Weights of a small mixture-of-experts language model, trained from scratch on English Wikipedia.
Training: a variant of Muon for the experts, 426M tokens, 6499 steps.
Below are experts of layer 3 (counted from 0) of a mixture-of-experts language model. Rows are named router (the router's row for the expert), gate (a neuron's input weights, with its number), up (a neuron's input weights, with its number), down (a neuron's output weights, with its number) and show model dimensions 128-255. Each number is 128 + 32 x the weight over its row's rms, rounded and kept within 0 to 255.
After each expert's rows: "raises" lists some tokens whose logits its average output raises strongly, later layers aside; "mostly gets" lists some tokens that are sent to it at least half of the time. This comes from a sample of Wikipedia text that the model never trained on.

# expert 0
router [172  99 100 163 132 170 129 108 109 190 206 173 146  95 181 150 172 146  98 111 157  94 104  99  83 150 101 133  80 103 100 109  94  85 126 115 115 140  79 170 106 129 159 233 134  97 129 121 125  96 104 131 147  96 105 141 152 192 123 139 113 102 120  56 126 103 142  71 106 148 105 147 144 190 103 166  88 119 104 119 115  87  70 106 132 141 121 183 108 112 107 173 170 129 144 119 150 149 152  47 137 132 116 159 126 137 159 118 175 154 137 123  95 125 202  90 142 151 121 158 131 132  89 167 136 145  85 149]
gate0 [142 123 133 176 130 132 163 210 121 131 123 132 104 174 105 113 120 111  78 153 110 100  69 172  54 130 109 119  90  76 128 156 136  39 125 147 174 186 149 149 156 142 108 162  69 137 149 141 134 153 174 173 137  94 120 116 128 112 177 119  96 157 139  66  88 137 169 127 113  84 119 164 126 126 132 139 187 106 159 156 129  81 177 105 118 193 152  92 132 124 106 138 111 135 157  97 135 150 142 107 150 136 157 120 111 178 165 100 161 103  66 111 127 166  83 152 155 211 100 157  93 114 143 129  75  58  88 136]
up0 [143 143 126 209 143  93 105 171 136  88 103 119 124 127  87 164 143 141 140 147  89 100 101 149  88 138 156 150  81  61 118 156 119  88 136 111 169  85 104 121  94 142 114 141 117 112 131 109 104 100 150 148 119 169 165 142 123 126 178 100  61 157 122 115 109 139 102 115 124 131 126 124 145  96 135 149 173 108 151 123 132 114 143  58 122 206 117 118 130  92 105 101 131 149 115  58 112 181 128  99 137 154 118  90 111 175 174  57 141  86 132 211 124 137  96  93 117 183 145 141 129 172 124 119 111 104 152 151]
down0 [124 190  90 102 147 111 150 158 147  90 115  87 152 135 109 168 100 107 164 118 156 138 147 145 101 163 152  56  97 102 157  85  85 143 209 181  78  56 103 103 119 125 141 134 189 136 135 190 105  99 141 115 122 160 110  81 158 139 100 137  94 155 109 131 114 137 115 148 159 167 142 127 112 110 163 111 169 144 110 131  91  98  98  88 177 112 143 112 153 120 162 103 159 164 105  85 157 109 144 131  83 119 100 110 131 107 125 124 159 136 114 137 123 207 124 154 130 136 109 164 185 110 156 137 136 138 130 108]
raises: ".", " and", "-", ";", ",", ":"
mostly gets: "–", "°N ", " / (", "%", "0", "/"

# expert 6
router [117  93 151 150  70  99 115 173  61 151 163 141 107  96 107 131 114  83  81 163 181 114 139 110 125 142  94  65 150 162 186 159 115 141 110 210 207 190  82 124  94 142 105  95 140 141 140 125 170 164 176  88 147 188 112 114 128 160 136 136 168 100 135 135  87 130 119 108  75 155 139 106 121 130 120 158  57 115 168 115 113 146 173 137 145  75 173 124 133 190 131  85  91 155 142 121 168 139  96 141 175 101 128 157 132 139 100 153 100 153 165 127 194 186 133 108 140 197 157  91 119 123  84  78  99 139 104 164]
gate0 [ 94 158 127 126 138  98 142  94 136  87 150 184 124 105 164 159 138 100 123 155 111 127 114  64  90  90 102  89  96  99  92 125 118 153 187 108  77 122 162 125 152 147 119  97 139 137 103 172  95 147 148 154 136 134 142 131  64 169 161 145 157 118  65 127 143  64 168 185  91  73 150 131  85 120 121  63 127 127 126 178  39 104  80 137 149 143 112  71 151 140 122 174 123 111 152 120 122  88 122 101  81 131  87 106 171  78 105 136 119 157 156 171 135 138 133 130 109  90  86 173 126  99 122 122 147 167 102 120]
up0 [149 131 124 122 102  82 166  58 139 105 131 161 107 105 106 213 141  55 148 176  79 128  96 114 114  92 114  95 142 146 133 120 105 166 143  75 140 109 143 114 107 144 121 106  86  89  90 154 135 122  66 150 126 137 123 101 101 137 117 104 125 125  99 124 133  54 190 169  91 137 143 129 151 118  73  73 123  44 102 187 103  93  93 116 157 134  90 162 176 135  74 184  89 118 152 151 137 113 104  88  51  93 102 129 162 102 141 189 108 105 163 129  95 124  97 161 142 140 103 115 142 115  99 173 167 161 130 123]
down0 [153 139 152 158  68 107 139 159 151 120 132 130 178 128  99  69 183 137 130  87 112  94 102 165 164 110 174 101 204 119 176 169  95 101 114  99 129  82  80 110 105  81 129 195 154 123 131  56 132 162 124 116  92 120 112 113 162 101 153 148 109  60 119 152 144 125 104  89 159 182  96  81 169  70 117 163 170 136 122  68 119 201 139 134 125 184 117 163 113  94 134 160 140 170 106 117 134  89 164 134 155  96  84 142  94 165 132 108 171 119 165 114 144 116 195 154  93 198 190 118  93 114 156  79 155 109 139 119]
raises: " ", ",", "\n", " S", " in", " F"
mostly gets: " its", " are", " were", " have been", "s were", " being"

# expert 14
router [138 154 175 143 110 118 162 100 115 147 117 180 130 161 107 164 101 105 114 152 173 130 152 172  89 101 143 145 135 158  97 115 124 189  68 135 180 117 152 113 143 109 137 103 158  92 109  43 118 104 135 114 170 156  91  79  82  95  94 103  82 161 143 141  70 152 177 163  83 150 108 158 111 117  94 123  62 115 138 130 117 128 123 145 152 112 110 159 132 185  97  68 117 140 133  54 160  98 103 150 128 140 119 104 128  80 141 189 110 153 146  75 157 134 107 147  89  94 173  60 120 151 116 131 123 183 107 170]
gate0 [117 114 109  78 158  97 131 121  92 103 171 151 128 199 113 130 109 167 169 173 148  91 102 165 134  72 120 120  79 125 173 111  85 204 109 138 206 101 112 108 129 109 171  38 102 199 116 142 148  69 116 101 143 138  97 152 116 151 125 151  65 145 140 119 106 153 161  96 119  94 150 128 135 135 148 170 133  97 181  98  93  70 154 123 152 124 129  70  93 153 123 134  92 152 135 124  95 198 173 150 120 166 156 108 136  67  96 112  83 121 149 189 146 118 110 107 135 107 136 141 114 117 184  88 150  68 166 138]
up0 [ 95 118  86  75 178  87 117 122  76 125 190 156 189 138 141 104 163 158 167 156 154  94 101 196 158  90 132 119 163 141 142 130 128 169 116 138 129  99  78 101 168 136 158  62 150 118 161 117 118  64 124 114 131 101  60 106  93  85 150 152 103 132 124 160  91 148 112  62  77  82 106 106 102 191 160 157 202 141 157 128 120  75 123 115  92 137  98  96  96 154 128 137 109 137 187 142 139 174 124 165 100 162 117 130 158  84 118 143  86 171 133 152 131 164 139 131 130 111 122 133 127 122 158 117 152 127 163 124]
down0 [ 85 145 148 110 107 100 127 156  98 140 137 151 152 111 164 105 137  86  80 124 131 143 106  97 114  99  80 128 115 116 155 126 175 165 117 104 162 132 107 172 114 181 139  91 169 178 100 151 148 173 125  88 114 118 129 115  97 101  73 166 115 140 142 114 185 166 123 113  82  92 108 157 104 145 118  91 132 145  96  97 184 145  98 146 163 117 164 131 106  69 121 157 160 154 140 128  85 150 107 174  95 107 146 128  93 164 156 128 180 154  96 112 157 127 137 169  95 151 197 124 148 122  89 103 105  88  74  82]
raises: "-", "\n", ".", " ", "2", "/"
mostly gets: "\n", "- B", "- D", "- L", "- C", "- P"

# expert 1
router [ 79 119 137 119 115 123 138 123 152  63 152  98  77 137  88 110 149 129 157 192 110 166 128  95  92 156  83 112  65  75 147 151 158  80  89  94 164 119 130 160 161 201 150 129 147 145 141  85  99  84 134  99 139 143 164  89 165 125 123  84 153  92 119 102 158  70 110 130 106 118 136 100 111 120 118 165  76 119 173 113 112 127 138 144  85 116 113 146 109 138 158 146 157 112  82 147  80 126 102 150 107 125 169 185  97 107  97  95 143 143 160 145 130 115 126 159 169 162 142 177 138 117 109 165 140 147 162 110]
gate0 [104 180 128 137 128 151 122 114 123 136 142 108 122 111 123  53  69 130 109 152 153 175 131 148 171 133  95 178 145 141  98 120 155  86  96 139  69 165 143  92 148 182  92 140 141 118  86 134 146 137 133 121 102 139  42  72 122  82 207 141 151 130 153 108 138 155 104 135 126  71 143  61 120  98 162 112 135 134 136 166 154 126 144 191 126 141 102 152 140 125 145 161 139 182 117  93 110 147  98 112 184 113  45 116 101 128  82 110 144 163 160 127 129  69 110 111  97 135 137 121 101  44 166  83 121 130 117  71]
up0 [127 185 185 133 112 113 140 150 108  84 162 144 124  74  99  56 134  95 105 175 134 124 118 122 122 144 125 118 114 136  89 123 189  48 118 142 121 109 139 146 105 191  94  83 113  90  68 160  93 132  99 123 127 110  83  30 147  90 206 124 164 129 126 132 112 140 128  76 129  68 153  69 124 110 195 144  90 160 138 184  68  88 123 141 103 113  82 149  71 151 148 135 111 142 120 124 104 211  95 150 145 121  75 137 121 168 111 140 148 150 150 111 138  98 145 153 122 147 185  98  64  81 168 130 147 113 142 121]
down0 [118 144  67 142 173 119 114 139 125  75 113 146 126 121 116  94  74 139 136 175 127 121 164 145 175 142 137 127 130 143  92 172 146 169 178 139 116 134 129 116 125 122  74 148  96 118 129 149 110 128 137 124 113 114 140 112 120 114  95 108 142 168 177  54 122  98 160  85 105 156 166 123 117 128  94  98 198 129 117 128 153  91 181  87 110 121 118 115  89 165 196 131  97 116 105 143 115 162 105 188 135 189 180 113 105 115 176  96 141 151 168 157 128 155 104 114  87 158 156 193 105 140 182 207 129 170 167 129]
raises: "e", " to", "2"
mostly gets: " | ", " (", ") | ", "; ", ": ", " |  | "

# expert 10
router [174 122 150  88 127 164  80 186 139 136 124 175 103 171  68 159 120 127 137 116 180 117 120 162 156 124 119 106 125 120 110 125 114 171 126 173 125  90 131 144 131 162 176 162  92 104 106 109 148 180 116  96  71 122 140 156  98 171  73 163  29 183  98 121 189 112 115 140 108 146 163 168  88  55  92 109 147 178 159  65 111 186 101 149 124 141 168 141 137 115 118  95  96  65  97 150 176 169 167 155 123 128 123 135  74 152 150 113 105 189 156  67  72 222  97 103  99 178 126  87 159 142 146  85 176 144 143 104]
gate0 [123 193 107 112 138 152 121 161 155  78 167 145  92  85 107 156 139  92  39 165 146 106 130 106  91 101 124 109 118 134 129 110 154  60 201  92 170 127  69 150  93  94  99  89  73  74 125 140 150 118  62 148 177 128 164 173 158  91 126 110 172 178  84 111 119  91 115  87 113 160 123 105 139 147 116 163  89 177 122 108  90 151 149  96 150 135 128 140 124 124 140 143 120 103 124 107 189 105 144 124 141 146 131 128  83  97 170 125  68 151 148  92 126 144 140  92 170 188 121  81 161  62 139 156 123  95  85 123]
up0 [119 167 110 111 143 138 108 118  99 163 174 112  82 153 128 180 131 147  67 120 186 115 140 178 129 147 141 139  99 165 133  66 116  96 169 173 156 141  92  99 121 126  85 136  85 116 136 154 189 132  66 119 113 146 139 200 139 150  86 135 123 171 109 130 110 135  73 110 120 107 112 109 150 137 111 150  79 216  79 111 117 147 103  56 112 144 126  93 158  94 140 142 163 117 102 128 126 146 151 156 161 119 135 108 132 136 177 135  88 169 116  75 136 181 121 163 133 112 126 132 127 120 176 197 169  98 124 161]
down0 [147 156  95  80 194  94 105 142 137 141 119 107 126 137 134 146  79  91 146 119  69 193 125 113 120 174  82 114 115 138 120 128  42 171  66 152 110 137 196  72 121 104 162  99 109 138 140 125 105 178 117 129 116 125 103 116 101 213 215 163  91  82 170 121 149 155 131 178 184  89 151 152 125 112 118  94  92 159 159 123 128 113  58  95 124  77 137 130 117 142 116 191 160 160 100 132 106 164 156 161 140 125  77 165 114 125 102 173 170 109 163 140  97  91 119 120 135 147 142 189 129 145 155 151 199  80 107 158]
raises: "-", " ", " of", " and", ",", " in"
mostly gets: " ===", " ==", "s", "ians", " ====", "s=="

# expert 15
router [125  76 148 142 117 177 112 156 131 111 135  93 102 173  62  79  76 117  86 135  83  81  86 104 163 101 145 146 112 153  76 115 111 157 160 159  92 152  97  77 121 105 140 117 133 135  85 107 155 184 108 139 132 146 174 143  85 141 122  88 125 208 111 143 148 164 107 136 110  94 138 104 105  72 155 139  75  95 111 139 157 102 167 182 191 136 113 194 165 134  70 111  88 159 109 106 150  77 182 116  72  80  62 102 159 121 105  94 148  96 127 104  91 145 155  88 132  97 122  84 158  98 131 134 143 145  66 116]
gate0 [103 116 188 188  99 113 163  73 186 165  99 117 144 145 118  58 151  71  81 156 164  95  78 112 173 142 131 137  88 185 139 154 153 161 109 136 170 169  98 104 175 104 112 114 118 169 134 211 114 188 139 137  95 163 148 186  87  77 150 195 120 116 133 148  65  91 165 141 105 136 105  94 147  89 122 192 120  98  91 168 118 194 185 124 112 121 204 144 154 161 120  37 161 129 115 103 127 143  95  80 163 118 127 214  80 125 130 109 119 172 158 119 141 108 113 135 113 119 158 134 109  91 114 160  99 120 169 142]
up0 [132 111 166 164 193 101 179 132 179 168 119 141  94 107  68  56 106  70 131 179 124  90 127  83 201 164 112 109 157 160 150 182 108 119 109 100 138  93 133 108 131 105 118 138 154 190  87 120 182 172 133 148 136 150  86 119  60  96 141 127 107 178 198 157 119 113 176 151 119 152 163 153 112  98 108 112 135 125  94 138 182 151 178 106 104 126  95 124 142 208 106 101  79 147 106  79 153 124 130 114 109 119 128 156 186 142 135 131 124 153 166 115  93 102 101 159 114  95 143 130  89 107  93 154 105 135 176 187]
down0 [143 133 113  34 155  76 148  76 180 102 132 142 132 146 189 194 146 174  76 128  87 135 156 173  80 122 128 169 148 145  67  74 121 113 106  56 151  72 155 150  76 141 131 215 146 181  93  85 132 134 137 146 117 154 107 107 136  87 144 137 113 147 104 112 112 133 195 153 135 164 123 170  77 125 140  97  84 152 168 138 174 176 132  91 123 128 169 190 142 112 146 135  96 141 160  87  98 114 194 141 108 145 147 132 161 109 171 126 133 149 111 147 149 118 134  70 146 113 138 163 191 124 123  53 125 132 151 124]
raises: ",", " and", " ", ".", " in", "-"
mostly gets: " Party", " Award", " Congress", " Society", " President", " Council"

# expert 8
router [165 160 111 138 130 107  92 150 126 122 114  82 147 122 115 146 189  91 140 116 117 153 153 198 136 169 118  78 146 108 105 104 103 122 131 210 113 101 100 122 102 143 130 131 112  67 140 116  84 117 158 120 121 141  92 163 137  42 134 117 117 132 146 125 146 135 114 147 127 136 158  94 144 135 113  87 230 142 136 104 124 101 118 178 125 104 143 127 120 124 174 125  78  82 150 145  77 136 103 174  47  39 145 112 160 158 118 111 138  96 120 106  90  81 116 149  78  70 111 152 133 124 224  69 181  87 127 102]
gate0 [ 97  94  84 138 123 205 103 138 124 165 105 125 111 195 163 184  87  88 168 127  68  94  98  97 103 135 118 127 135 149 108 178  61  96 148 117 150 101 201 130  86 177 111 191 108  67 164 100 145 110 180 133 110 121 135  99 112 123 147 111  95 173 141 115 145 121 144 114 110 151 136 134 105 116 156  94 126 157  95 161 129 171 110 128 136 111  60 134  93  77 163 122  83 125 121 139 119 183  86  90 121 188  66  61 136 141 160 130 100 146 109 116 194 130 103 117  83 126 127 113  88 162 120 123 149 136  85  79]
up0 [138 127  99 103  71 165 125 168  99 146 134  97 167 164 160 165 123  89 134 131  69 130 102 116 102 100 119 165 108 142  89 164  76  69 170 126 137  75 185  85  88 154 146 170 124 135 192 139 111 161 204 128 116 147 141 133 110 168 167 111 125 172 149 110 123 114 170 180 125 121 120 137 146 101 135 143 112 100 110 142 166 180 112 119 103 105 113 101 108 139 140  72 120 178 119 119  99 115 117 113 141 151 102  63 172 126 183 104  65  83 110 112 160 104 129 101 103 108 119 126 150 149  64 121 159 115  47  81]
down0 [130 204 197 125 104 102 124 156 152 143 157  90 140  51 129 159 103 115 126 148 174 123 154 156 194 136 119  95 101 128 109   0 115 171 170 166 103 143 100 155 169 107 133  68 148 193 110 123 149 129 117 136 109 110  82 133 162 139 115 148 156 156 151 120 149 111 146 117 126 140 131 112  67 160 109  78  98 105 147 145  92  99 129 109 153 122 118 119 124 114 103 134  57 109 113 112 133 171 169 210 105  54 160 154 123 134 117 169 161 149 148 126  78  89 117 124 152 118 101 126 137  82 162 142 122 117 121 153]
raises: "\n", "\n\n", " ", ":", " (", " and"
mostly gets: ".", ", the", ").", "s.", " The", "a,"

# expert 12
router [118 132 150  98  90 127 152 109 125  76  59 111 136 161 112 135 147 114 159 120 138 164 162 116 191 116 140 171 155 174 109 136 154  85 114  66 158  82 148 167  95 194 106 105 123 160 132 152 151 156 154 136 143 113 115 138  76 145 120 138 135 125 131 109 131 184 123 143 143 162 134 122 180 125 139 104 179 168  98 164 140 184 113 128  71 123 157  59 127 199 186 185 166  97 151 126  56 119  81 159 115 100 121  62 113 113 172  96  55 115 111 171 132  93 118 164 121 166 161 152  89 146 117 114  66  98 184 130]
gate0 [ 74 100 127  89 137 131  52 106 134 135 129 187  99 126 144  92 137 186 128 109 138 142  98  71 165 142 167 115 120 160 121 131 142  84 118  80 154 183 127 103 127 166  56 174 119 151 126  94 188  99 138 116 100 125 123 142 128 203  87  93 135 182  81 143 146 122  83  86 162 106  75 128 118 113 125 169 163 177  83 144 120 134 150 138 106 149  95 157 204 124 133  96  85 141 113 131  71 139 115 104  89 112 105 126  70 171 157 106  89 112 108 135 100 114 148 140 154 150 147 108 159 112  58 132 128 121  96  65]
up0 [ 77  84 142 144 137 124 114 137 131  73 111 132  66 100 109 117 171 124 133 109 114 172 129  78 119 156 128 140 142 104  74  95 119  94 150 143  91 159 130  92 104  95 109 117  82 123 143 136 110 108 118 124 139  98 151 139  90 171 112 145 147 104  76 174 125  86  96 108  91 128 126 111 116 131 157 108 184  93  64 118 133 134 115  98 128 149 126 104 167 127  92 130  88 189 150 104 127  98 103 122  82 118 144 125 141 157 156 157  67 128 158 157 112 138  92 129 168  97 142 109 197 128  56  65 127 133 157 118]
down0 [128 132 142 203 119 132 118 131 144 122 110  81 138  95 178  92 165 142 105 101 113 109 184 108 161 153 112 149 161  96 158 111 127 159 131 117  95 165 149 149 157  33 138 117 191 171 109  58  94  97 140  61 175 159 211 111 114  97 168 114 138 102 147 145 111 107 121  93  70 134 123 133 145 184 146 136  88  93 150 188 190 145  98 105 131 113 147 121  77 124 113 104  94 186 134 153 129  68 133 117 141 152 151 119  77 120 131 139 137  61 166 127 128 137 171 133  99 141 184 124 123  86 165 119 129 148 116  78]
raises: " and", ",", ".", "\n", " ", "-"
mostly gets: "9", "13", "14", "10", "15", "19"

# expert 5
router [ 87 129  86 130  54  87 172 138 155 129 107 112 103 120 170 152  83 133 187 114 115 143 142 138 167 153 103 105 130 160 150 108 121 127 128  99 204  65 142 111 191 160  93  91 113 146 126 142  43 103 143 118 108  90 118 140 104 113 108  77 138 160 117 134 138 154 126 185  95 114  96 108 154 122 128 152 138 107 175 195 113 113  88  42  83 163 155 171 114 159 157 121 181 168 134 119 159 102 121 102 139  82 136 141 147 137 145 153 137 104  52 121 135 106  93  88 116 197 195 149 130 126 129 133 145 120 141 174]
gate0 [ 78 102 119 165 169 130  93 164 148 162  87 183 120 123 144  87 131 120 162 135  89 165 120 148 140 152 142 161  73  94  89 135 135 132 153 133 138 149 159 164 132 122  65 145 110 138 191 147  85  99 115 107 137 113 134 114 148 121 145 120  79 120 103 150 101 145 114 135 130 179 121 142 141 127 119 112 191 178 116  68 193 183 123 127 134  96 107 154  88 182 158 184  78 144 214 144  94  99 135 137  93 118  82  45 139 122 118  99 145 114  94 120  85 130 118 188 112 114 123 132 129 110  86 102  98 122 155 117]
up0 [133 121 126 106 158 162  93 110 127 215 131 111 125 115 150  99 132 133 132 144  68 100 142 198 124 207  90 123  93 101  79 181 164  95 116 131  65 105 155 193  88 134 127 102 120 105 145 201  85  78 151  98 183 113 115 131 178 141 153 118  73 126 144 135 135 184 111 144 164 113 115 142 110 115  93 121 111 117 119 123 139 189 115 173 180 109 108 107 106 151 163 184  75 168 212 148 136  80 120 128  94 105 110 128 150 117  92  96 115  71 113  73 139 154 168 188  95  87 115 154 168 108 115 145 146 171 161 131]
down0 [149 145 107 120  73  79 122 170 204  73  96 152 139 137 129 150 181 165 107 164 142 115 131 139 158  97 150  85 171 112 139 208  73  99  45 150 136 162 122  96 126 128 109 102 115 151  80 158 126 182 136 149 107 107 166 100 113 138 190 114  77 138 150  62 134 188 127 151 158 109 105 108  94 111 138 143  84 127 113 121  82 108 162 164 143 106 148  96 119 117  80 114  89 142 147  92 115 194 128 117 103 114 166 142 126 138  95 133 154 145 168 126 194 192 156 116 201 187 102 154 175 119 110 160  93  87 127 183]
raises: ".", "\n", " d", ";", ",", " and"
mostly gets: "016", "2", "018", "994", "999", "989"

# expert 11
router [123  70 142 138 103 178 159 108  98  82 154  91 117 123 142 102 127 159  96 141 154 159  93 167 164  86 130 126 149 100  75 134 149 106 144 150 137 161 109 116 118 145 128 111 123 132 160 225 163 138 108 113 147 104 127 132  52 146 129  99  98 163 125 143 162 121  35 114 168  76 160 138 123 128 142 118 172 225 120 130  69 140 111  99 133 137 151 132 199 178 122 140  93  76 150 169 128 114 154 125 131 144 120 101 137 196 118 106 117 121 153 151 109 166 140 131 166 114  85 140 132 101 202  80  86 129 132  76]
gate0 [142 141 106 171 118 148 118 147 133 141 123  81  89 125  81  88 110 186 123 168 180 155 161 114 118 160  97  94 123 139  99 138 182  82 107 143 113 101 124 108 114  89 102 132 143 172 114  53 135 149 143  73  87 100 155 165 148 119 137  80 149 145 169 172  95 166  80 197 126 131  91 190 112 132  87 109 108  87 196 179 154 168 129 126  86 147 134 133  98 142 154  68 144 139 102 136 135 150 138  92 158 131 125  93 169  95 135 135 129 117  97 142  65 106  97 114 149 141 118 229 160 156 111 106  73 173 160 141]
up0 [132 126 169 139  82 100  98 117  98 172 107  93  63 150  64  90 101 121 121  97 145 128 104  77 101 184 109 112 107 178 151 137 201  88 117 119 103  96  97 125 113 112 122 150 211 173 136 143 133 146 146  71 145 115  86 173 132 132 113  87 151 112 114 209 148 145 148 204 137 118 103 105 126 110 123 103 118 146 136 121 151 134 149 149 136 166  75 144 189 159 153 147 238 114 141 118 115 142 145 135 115 151  83  96 153  95 100  98 125 157 120 133 128 116 143 109 135 156  59 196 121 132  40  74  88 171 127 106]
down0 [163 131 198 142 198  98 116  99 113 144 116 135  82 157 184 125 125  83 141  91  30 152 135 150 134  90 123 138 137 104 102 119 121 116 134 114 110 113 141 155  82 164 112 104 124 131 127 120 159 100 112 135 108 209 110  38  58 153 109 174  76 254  96 147  94 134 181  95 117 147 126  64  81 133 110 135 135 158 149 107 158 147 149 161 145 116 114 124 105 141  82 163  68  98 137 115 190 144 166  90 160 106  62 140  98  86 147 135 174 137 146 106 115 139 172 128 102 116 148  69  95 211 164 126 131 151 100 177]
raises: " and", "-", "—", "'", "ic", ","
mostly gets: ", which", "'s", "ed a", ", who", "'s ", "a's"

# expert 13
router [132 169 127  95 105 112 169 147  74 123 129 103 152 109 149 131 147 116 139 183 116 127  83 208  70 108 114 140 158 159 159 148 136 144 169 112 165 141 138 100 145 109 193 117 162 154 143 129 153  24  94  81 142 116 168  88 160 126 163  85 103 122 177 149 127 119 105 150 210 126 142 158 166 158 160  69 203 184 100 180 172  67 131  59 133 146  90  93 122 140 150 119 153 139 102 139 164 100 178 132 138 121 179 149 116 169 207 181 189 128 129  94 164 118 121 122 110  86 109  64 154 146 173 136 117  72 132 124]
gate0 [119 111  90 158  86 145 104 146  70 102 114 185 157 129  72 130 161  81 109 104 170  94  82 107  72  89 120 112 114 104 157 117 140 150 103 175  90 164 110  36  85 119 145 111 125 181 151 118 120 152 180  85 122 122 144 102 121 128 183 110 145 143 163 182 101  77 142 190 114  98 113 170 157 103 107  80 140 126 140 116 111 139 161 180 129 143  79 173  85  80  73 139 138 149 105 117 171  84  94 169 123 163 125 178  82  69 157 146 151 143 101 134 131  81  74 130  94 155 110  60 162 129 127  86  48 106 159  91]
up0 [102 105  77 155  96 159  96 148  89  87 150 151 170  55 112 112 161  85 107 124 171 108  55 153 103  91 105 159 147 120 106 119 145 146  91 114 111 146 120  69 148 159 160 134 174 172 141 194 144 130 151  96 135 143 119 129 151 143 125 143 110 161  99 161 142  82 112 173 137 173  89 142 140 146 125 104  84 125 125 116 119 162 176 146 120 138  76 136  61  93 112 199 124 165  84 132 127 101 123 163  89 178  99 210  97  74 121 120 128 133 125 141 173  72 110 134 159 129 115  52 138 152 190  72 120 116 153 129]
down0 [180  65  90 139 143 170 130 161 136  74  95  97  91 149 100 164 120 170 143 126 110 126 100 112  96 154  99 169 150 103 139 109 125 145 161 129 100 136  70 163 201 168 103 145 144 119 146 122 132 166 147 177 156 115 128  98 138  83 132 149  33 118 137 107 144 142 162 161 117 129 134  95 137 118 130 136 139 210 131 117  89 119 128  95 105 160 106 134  60 128 136  50 128 122 137 107 101 176  87  87  83 125 113  87 190 177 163 106 113 126 113 132  95 125 155 105 148 131 109 109 121  85 155 131 129 144 196  88]
raises: " ", "\n", ",", ":", "-", " in"
mostly gets: " On ", ", where", ", when", " While", " After", " because"

# expert 9
router [117  92 116 142 199 130 116 175 137 168 145 129 127 133 119 201 115 115 144 116 148 123 146  83 117 190 127 182  47 143 175 158 123 175 100 148  76 155 122 163 126 110 109  82 110 143  78 120 167 120 115 106 138 170  92  89 112 128  97 132 126 162 130 168 146 137 197 136  75 177  70  90  95 156 124 144 109 103 157  59  89 112 133 123 130 167 112 100 158  97  99 131 111 144 108  93 145 151  81 198 140 143 155 143 139 104 172  90 134 120 104 139 162 124 115 103 110 169 123   3 101 106  95  99 111 175  98 138]
gate0 [128 191 179 117 116 163 141 119 118  99 128 150 130 137 100 128 157  75  87 146 102 174 116 163 157 127 178 140 152 179 160 157 144 155 150  75 124 131 116 155  79 179 205 147  93 114 151 150 135 135 140 101 126 127  83 166 170  88 122  93 151 161 120 124  72 150 100 104 131 140 196 126 152 163  81  37 160 113 180  91 109 136  88 107 153 137 140  99 140 194 152 148 150 120 146 172 194 128  85 137 164 143 113  94 145 159 115  78 104  70 154 195 139 108 131 156 237 112  61  84  62 140 176 129  90 133 129 126]
up0 [110 187 135 149 119 136 157 156 129  76 124 142 171 100  96  74 116  83 130 134 140 188 105 168 133  76 136 102 122 143 168 122  94 156 192  78 143 149 104 115 135 136 119 134 114 165 154 159 134 101 142 143 101 128 116 106 128 138 150 124 137 135 167 145 126 146 190  98 136 128 152 130 157 123  97  84 105  87 145 151 111  80  96 152  97 158 200 147 126 133 123 151 160 139 171 168 167 149  92 129 173 206 108 176 122 106 114 127  77 115 120 134  87  79 160  87 184 163 112 130 149 156 129 164 124  84  94 106]
down0 [103 117 115 137  53  60 148 173 183 147 151 138 108 107 126 117 148 114  97 108 173 100 111 179 130 138 113  94 182  95 136 134 164 123 114 134 140 143 145 103 100 147 122 160 128 139 166 173 141 122 161 183 104  93 166  93  94  88  85 127 112  86 152 152 164 172 149  97 145 131 153 123 141 158 180 109  97 157  97 145 179 160 157 145  94 185 116 142 175 137 157 139  77 126 103 157 171 111  59  82 166 133 125 150 144 159 114 111 167 203  98 169  99 124 136  51  98 119  93  71 131 127  94 127 114 122 161 109]
raises: "-", " and", ".", "ed", "s", ","
mostly gets: " JP", " Orland", "akistan", " Peter", "elsink", " Mike"